Below are experts of layer 4 (counted from 0) of a mixture-of-experts language model. Rows are named router (the router's row for the expert), down (a neuron's output weights, with its number) and show model dimensions 80-159. Each number is 128 + 24 x the weight over its row's rms, rounded and kept within 0 to 255. Numbers have three digits each.
After each expert's rows: "comes before" lists some tokens at least twice as common just after its tokens as in all text. This comes from a sample of Wikipedia text that the model never trained on. Tokens count by the router's weight.

# expert 10
router:124121103147142115157120151141138160112124136137159145090120140141157079127122115108123126146104122112117137134130114122088118093136123095123132116137116153101143162130113114102130090136109123185130124154138102104137109081125148116135123124
down0:151138110199112131134134145131126117135122123101100115152121117070138096140131117146130115098118128097102116123114139166143144106100119154143109142109116104127090152115153163163179201118143116145162143148114135152141141110141132156105121077
down1:110101111168140116115121121175117154081165088150147093100184103130078119154085137130140157127148129121115146157098143123132114119130179061142093114110144143112119136102122097121137128136099116085155110132128090139149104117134109122105106164
down2:122106137135089114160139102125154134101120144126120098132113149126167137158132157132156145126093135123116116124130148143152119131130159074089097097169121098097115161142174134126152106106168148152104140118158125163108107132141139144099109108
down3:141147136145147128154130124128112111130171147147135090138097125153172147130086130131125093144118134100103166159183124091170120137138157124146104128153100105129193126111133127147137194147103155117112109086110125160154149152173142095126129157
down4:156160116165133137132116150131108132108130151153089147126120131122126131123122130119159152171108135126130112120110165189126104121142159151089108126108120130114109109154161137107111169138135144104130083159096130130089063116143130123134143127
down5:118121116122134128114148118150136105132167126144133114121101168128084147105138099153138119109116140119124180116123107108133125133140088132124115101083134137095133152156154116184089121133146081112148146100129150137132145158172058102087121112
comes before: ":", "\n", "|", "-", "=", " •"

# expert 2
router:140076105169109144123113169142133139109123100142137107203097104123162123142137071115136087124133140160070125031136117137136088158165116141189125113177147128124064119125119098131134098127123143131176163119153115101142147131142085130118149107
down0:141117133130140099107112153147122113142122147097124111115081117140160094156104141140109148141126151115074136155170086119144117124177142104153111123122110142150145079101095110175130111114142128136160143148104094174109120114128163134139117138
down1:143154126141152114139111130174112098139145107155119086080116147140134137118099108097161140138129084141109157091124146134119089133084116130140134126134139115147076161128143082148128162157097154117137158095112144126113149119137101154112147100
down2:140145097127113154105153112160124091142152125157164148101155128098152149106156124105129162121102133121145135156126147140094097127104099153150115106158150156143133101101135112125137167124091159098111168164124148098112132130120157146067136139
down3:107135131103105120163119130117146101159128115187183096120101137100093112140165140162134141124096123137103140136134144151123092139077118184156163137157122096092119135094130114207173108139109134064171138137098118144139134174146122137145108163
down4:118143118079114148158174142099137101111122116157154113107106150144091198126114127118067101151108133114103118153108130113114152074128123152107138137125102124137109062167113134130127071142130105152165165151132159116149152127105112115135139099
down5:099129122103126151147160123142144092177129123147123155084134140104167125120135123105132135105102110137094108111105132133136139130081075093144139105112131138101123126107097121091099103115144106135158086124102108136127165146155098167099055146
comes before: " the", " ", " a", " his", " January", " New"

# expert 14
router:099133166109111119094131100100079117136125119113107100158105141121077111110137142119129153127164157110147100084096143095128141126127120118106145155143093130116132130119108184143141158114107107140109123142084143106146110156084094113120119105
down0:105150141128186152133094120112129108109147165118122112145093074120136162111115110083184158138114088135099114111155101120117137095168149122098091111128142115138132133151113141154156125125128125119143174140146134103190081167111104136127143107
down1:124149146117184123128133151148156109101118119126149130123115167130118110139126130158135119121115112137093160111161148155128114125126115095174141140071091103110128127094150091128147117157097078065120153147125135078127105118134101098095123074
down2:128158124128145159126109113175120118127135109145149124095094129113138115182128125132141093129137155120119124150114076119158151107113157094097138111142093145090093142109107144173106115140102113128163147129160105124130110122131189146118116143
down3:064152156168103118101156094128103182118112124123116156183128129108152134121144109123133142113119114120110116127130137143093104136139095100155105159118127096096155091140124119161142120135132100137151110145148133132128123101154120143119094123
down4:109105128148125124131121153159169116109117143161168103112132166110124070111152121131149112122102122148150143187153141154147155089148143112110117135124106107154125134133161097140123189098122165124126112102122130147113120127098151092143133115
down5:117106133146126126094104128123081138121129141126113119132066128124131141112124133120119077153137097122112111096142153105126077115131145143102139126100154129087123128166138153168160118084117114143112155144145147107123143155122133122117099088
comes before: "\n", " The", " He", " In", " It", " This"

# expert 0
router:123088152097144122131107124144125118152136129078126150132135120123117131144139162154138128078120138126075136135146123118117136192105126174154087157151133192144143109095098149107084105139134096106186101095154116157166166123134139164151104153
down0:113140150160128105149155117132136082121159125128100083137177134133120115130174132135156113111106148107164131113133136124121170123140169163152094128109136141101132130136121109138134090124080129127088096117133103119118132157153194121081134205
down1:113091101156130121103116097125069142117144112113171139165128122114082152132165138134077041123152088134136137121106096084069143132104140119101144118126097098113161119209119131128149102081102132140179119141122176153133108168091135122131118135
down2:167131116176158082091133155123108115112111128116145165154127128112125133132137141156140145157133142174132107153128111128151099129138123136128145124110095142181153140111119094147118099113119122122119091151145159157142121113147149133139098111
down3:124073119135125158154147138093123103082078100154153147100103162131126136135119104133128140104125126134071110101161140123121137154080066111089174118091148102124123124105145130124129105122168085117144171119158155184077120121119132071140096139
down4:090162124134134100141112125169147153103147100116133157134144093097048104105084184099143133139157131138162173106119141118139094121092136160120159138099078125110113101124138127143111140101099153163125126130112112117160101121141184128100143134
down5:148118103117110107067155105116103113158127132149160110132105116096139114137145123122105174065148140125149159116154151110126157158133087124125116118109091131138125150109145130148117140121176114125108161124116132096122119136086129130158121129
comes before: " ", " the", " years", "%", " other", " people"

# expert 3
router:106133080141137109171149110131131131116139135133163069125135132107078171132108078113137112136158119112110167101105081112123086122131120143169096115103105137178136141110142136136117118139126153146137093101126143122133132110127141084126139119
down0:138092151123127135153097131135123129101141106108157114126093120111097181113107116092145092136121104116149191128135129118130133126176120163132116180122127123102131170132107186143199116134144183122109160134147081148128141123140099106190119147
down1:206119081133118127153122133104132140125146139093157133122101117085106124097099106124128156119157111139106093139114107123139136176125103129152125150109134097122115108145163126169162118109127117108169104136117125135101101135170146113108102093
down2:109123141067110126124129147150131123139094102115127075098107089130100097154130161133132101156164147142128105136107155081160084173106125171186138134105109154172148146156096101124126139130094128134141129154136128115147174123099171107145130082
down3:107132086171122152136130115108112127081076145095148151128094135124118085157116109120126103124100124105114099108143101168115139150147114122139119170116098123147136150112148131146165117149169143077132160096092119170149106101117149166173118143
down4:093095059140111130142163133083139075113152150156103083145122128109103122107138132105150179144090142081182103119153136090114115118116126145160136130146125137100158173180144119122148127111133148133152123137115135086122115098135173138134140131
down5:124149095086134124134123129174147115069092123158134132117121106118153148108107179098131131151119164141112142099143155136125085127123084119172144131120162100117143124108119097072129134140188150166182155111144133130118111092121157123152140106
comes before: " the", " a", " to", " his", " in", " an"

# expert 13
router:152158151137124140099157134143139152111144117142133185161122140167148131130125101110076164101115111122138150091152145124114139134118163121099117136147167098163145114131136183130130136125088090111140172098150133052090142206110073111117097143
down0:130097134137122135113167140126088141121140083103112157110115099099115108120160114106095105124159095137140135122133089117121115155177090130137151134139109122124137130128146188122130101176092151117158135148139120148146118116123100141137128147
down1:130150111123122157114148127130094128100124129118158100144110121117122129088105148119097107147118131116094167177114151147143094140157120121124109144122109108148113161157152148104147161123117089095106112142118138167154096071097181146139108109
down2:105145117152151158098136141120132167157130155108152152066122144104141127117140151110134116133132118141090129109145157106134158123135098122145122176114151149121138156121119158086086131109144148149160107119133149134164155112120155164146120131
down3:134097144120172187144119144144085127173101155136127130158129138136134121099118088140145096138108137111112126154135103181122124089082117176140096138116146147127117159143136104106113097144068090095117114122119144138122143138152112108131135107
down4:101103088180153094088100164094163116157087137142136145135100102145098087150141168170133090121160067148118119185155096100151122171105193130152131124157121142128147150176114124099135146117109136120179097144154166121094147079165110140173143152
down5:118059129067103121107122138105125118100119121167122123107170105158090093155146129124086109113167139127132171135105082131107178117188112085191119152122123118151141151117093188152153091131126170145137103112113111102139184112097109140120145131
comes before: "1", "2", "s", " and", " but", " which"

# expert 15
router:087169113182125153123125151119132139109153152107103116113127133093141083108109109136131081137141116153135097172177086134129139140138118127149099158082129123146120133206130127137183144139136146129114129122145115153135113100130187106134123126
down0:156156157179154146128112153132154154113162159169139110144149154092154108129113094140122108089195121135099162149125142115168126142137174117141128119124134119115127140160089112134127139097113145136124126160146092078176166163130133124063162111
down1:133105200076150152112110162116113134114128151084104117181145128126123158128136133144135099097118120129135103127151117084124125160098185108098116120134166146103156123133079103086066108151141132100162103119122150114160132122093107157144182116
down2:153152164114118103145189116136117108096125143138145128118059146129109156141145174124145108135114148116176144102146087146124070144148153166174106151129150132115182123101127125084120143152110102093116100158117135142105119135150150142136109123
down3:143131080107119122152145076112128101132101138201128126153083138127133139115108133173178138120116168147090206111130132144126138108144158139175082093161137124096101184126179123141124128120146154151138111098108115136150107110128116127123146130
down4:098152177103134132148181117115121114101107123108167122117123157142107162116127094119148154165126143108092097115093178116107139102146182119142121145122134144109176126119130106106132103119161102103113134122141131133150140120108121136124139121
down5:106128092114102141104165167132130123124098120127121151144129160130129081098131122134122171133076131133169098118098159117101178135157148112125099112167117106143106152160124143119130122150144141128160111114114069113165193144109138119152130112
comes before: ",", ".", " and", " of", " in", " ("

# expert 1
router:141139118145137098153155119103089149112117157102140142123111112137140158172168109095128074099102130138108088123174138134098119120089141112122132088134124089090098107160139155132155112132121128142140154155172131146111079153114141126133092120
down0:111104069126156161084133113106120080145125124119120138114153123098150136138147107137119165135096117148146104134104081120151179129162143090130145117152153172128096135121162132078111135138102126112140113164118116149117184122140121099144119070
down1:156138122172130110113122102107083148117087106154144105112118119135144157145128155131093161137129114124139126151138159136128091084091122148107141123124136152126084133119077081091160122123148116143102128107102137101082130143090091130124112107
down2:145132135162124108107139069139127110132110117102148145106161135127165152143129163145175150131141124112165148104101124114159162151062127095118145115139129101137129155132127086145148114131135126100112115137148122128117134105103106102142130078
down3:109153114122146098148130133118127132125109123126115102098156128138127100106083138151130155094155144163090119101143133159150112176113138101128094133122147126124080130120168123080142155159146162136091166099121098071096123142158106149119155117
down4:130129089137108132149123149131108160132170077120138131165140121138138138122115103140143105131119100135145136133142174138130121155127156125069154129121129154081118108069082120162101168137126129155141138170149095139126146154098151101129125153
down5:114118088100128106149154133163105105091188111146114107159149100132117159103150141135145104161137101132095084124123143130113131140173126104141125141132107145127101113129152109125125103108084123182166126135147123174105177144171120182120105110
comes before: " (", " |", ";", ")", " –", "i"

# expert 12
router:145098129171112126162122131151152096083120136109095114093131113127091165131171154134139124045147128099147136109139116137123104132177068128143124130167141145125148107121148121182138159127111128107083109126159126131162138147141086128113089164
down0:143121117122103158167155148124136125089141127158130116126119120116118130151127121135117144123120109124099148125138144128126125101121124146117139143153120081114102116160110158120140140125127123164098157108120147074118141165105098118121097109
down1:077155123123086157112169173145157125134085164160123150187162122143159140105129142133131151115117133146113129166121151132123111114156129139073063119131151128101153117158118119121116195093132127124142113130102098117091115137147156129123141142
down2:104148181124083168072149101141145151130176095114112137149138143122104144105174096199135144077139142136117152106128178131136140127119121075156113133131150101128112130103124128152123119132100121139151132128149125128128139083141142131125123113
down3:109139147186129116112086156145119103082179151099143139151131091100088153104071159113132132104098143119098158133153099109085147121134123121120115133110149150160138136161105128127141133141119145128085142153137142142128095138159102090123129150
down4:129127104119113101125157140149104136117114138126144135123118100106134096154093087144130103139147152148106145122158122144157127141158131106142116115128131120115105142114201102124138093095117106050122094094130114146125154129105119113099130094
down5:118135144124135093145121139167132157116116136113153125123160095158079078183117127109140134122122148130164124105126156150124103138129126154106120125104127069131123095113118145136113144151114126115102171145137115144138159149127148119145168078
comes before: "1", "2", " he", ")", "7", "6"

# expert 8
router:158093148170146092133121109159156163128066116145138156133129089160143147095133126161119119127103122108100142170129132141131142142138097128146118072096161138122128092135142093125128089126159164121094108123137167151156085177134102172120148128
down0:133129145156144064091125131144130180136136036141159166135161087136130161151142126131139148134105096106108129105103110139112138070142123139091115108136093133130114124153100109100129150102132156128126147128099140120132166110151156129137120129
down1:099122151122176152131092108133128147123148111138122119116161079148166118146098153085111125122122124135163132148137104113159087102111095093110173129117097116126100125127123192140135114113113152119141159138102162161086127089130137080106131147
down2:119082130152168121107138112110154100122156126109115120103119114151108168121159142145117103151134116123133121161170136175144165156113178146116119150137143167148164125090145095140067105137073112114099108117152098145120111143101115110097116179
down3:133142112139106141131155118126118136131114119146148132127101091145136083135160125108128083101142142126118148096159104088129157125150141130104145130114152127085123124074154106161153120167111145147107118132115147128110091117111129139118134107
down4:099168100079127113119115136118126117099112097145153131152141141104107055097108139122187113138112147109161178112159157123109108152136121087145127126110071186140150129132130084079094130149135141089126132159090152130107176108122122150106093147
down5:097117159126113131142110137139115112108146162082133125109127143134170105136102148183150147134148182094159117130148160142115170128108108081117115095156129118097125110135180147100117147131089139122100123100090160183138133108145136122111101163
comes before: "9", "0", "8", "7", "6", "5"

# expert 5
router:107199122140157163101150162111131135125130138107103094117138117101140055124126100125117118148123115146143079164178102114139153128138092158152116152075166136173133120140117137113154142103117132129119137127105114172130118022136145148125123108
down0:112112115152077142111084141125112088112115198108128108170121142145090116090113109127115116136126097131092126130140064139108150120170114140115117146132127129145102153177116183175167131122131129180116152153128115114139101141159139135143097146
down1:084140097144139108164156138145140176163138084076134093140156134108126089114168107145125124152094110134134113157137114140106136178133153122133169185153106126155134112177105096188153145178129107131124147140129098118146127098115124122108136132
down2:105105120099135148165136114164116112174189123149123124119139135118120106158146146147151111119121168136134123086137170160115128140128139137151107103158130135110117141130168084109087123156102099110141145126150144096129147119143097121126148139
down3:135088133098163113148149097117143139129142090118161102147130155088163102125143107145140178173084152110137116119109167164134143179101143129107117135086125139107157139104142097125117095099103136076105113110158110145130138140119132108127158115
down4:120139128147176142122126102152088091150139151154137101168125109135138102095118128124127142119150124136155160087165137177153111109109119147148138112115144109084115155133149097162144112143118117117100130132105138120130145161124096117095132127
down5:105172060151075143139140146142131138169096135110086144199128124167177125112117144127163089136125112160143116157123135122186110146115151110140160170158097145127143114150140130128135131159126105110152137146175144174136119133144130159117107118
comes before: " of", ".", ",", " in", " and", " was"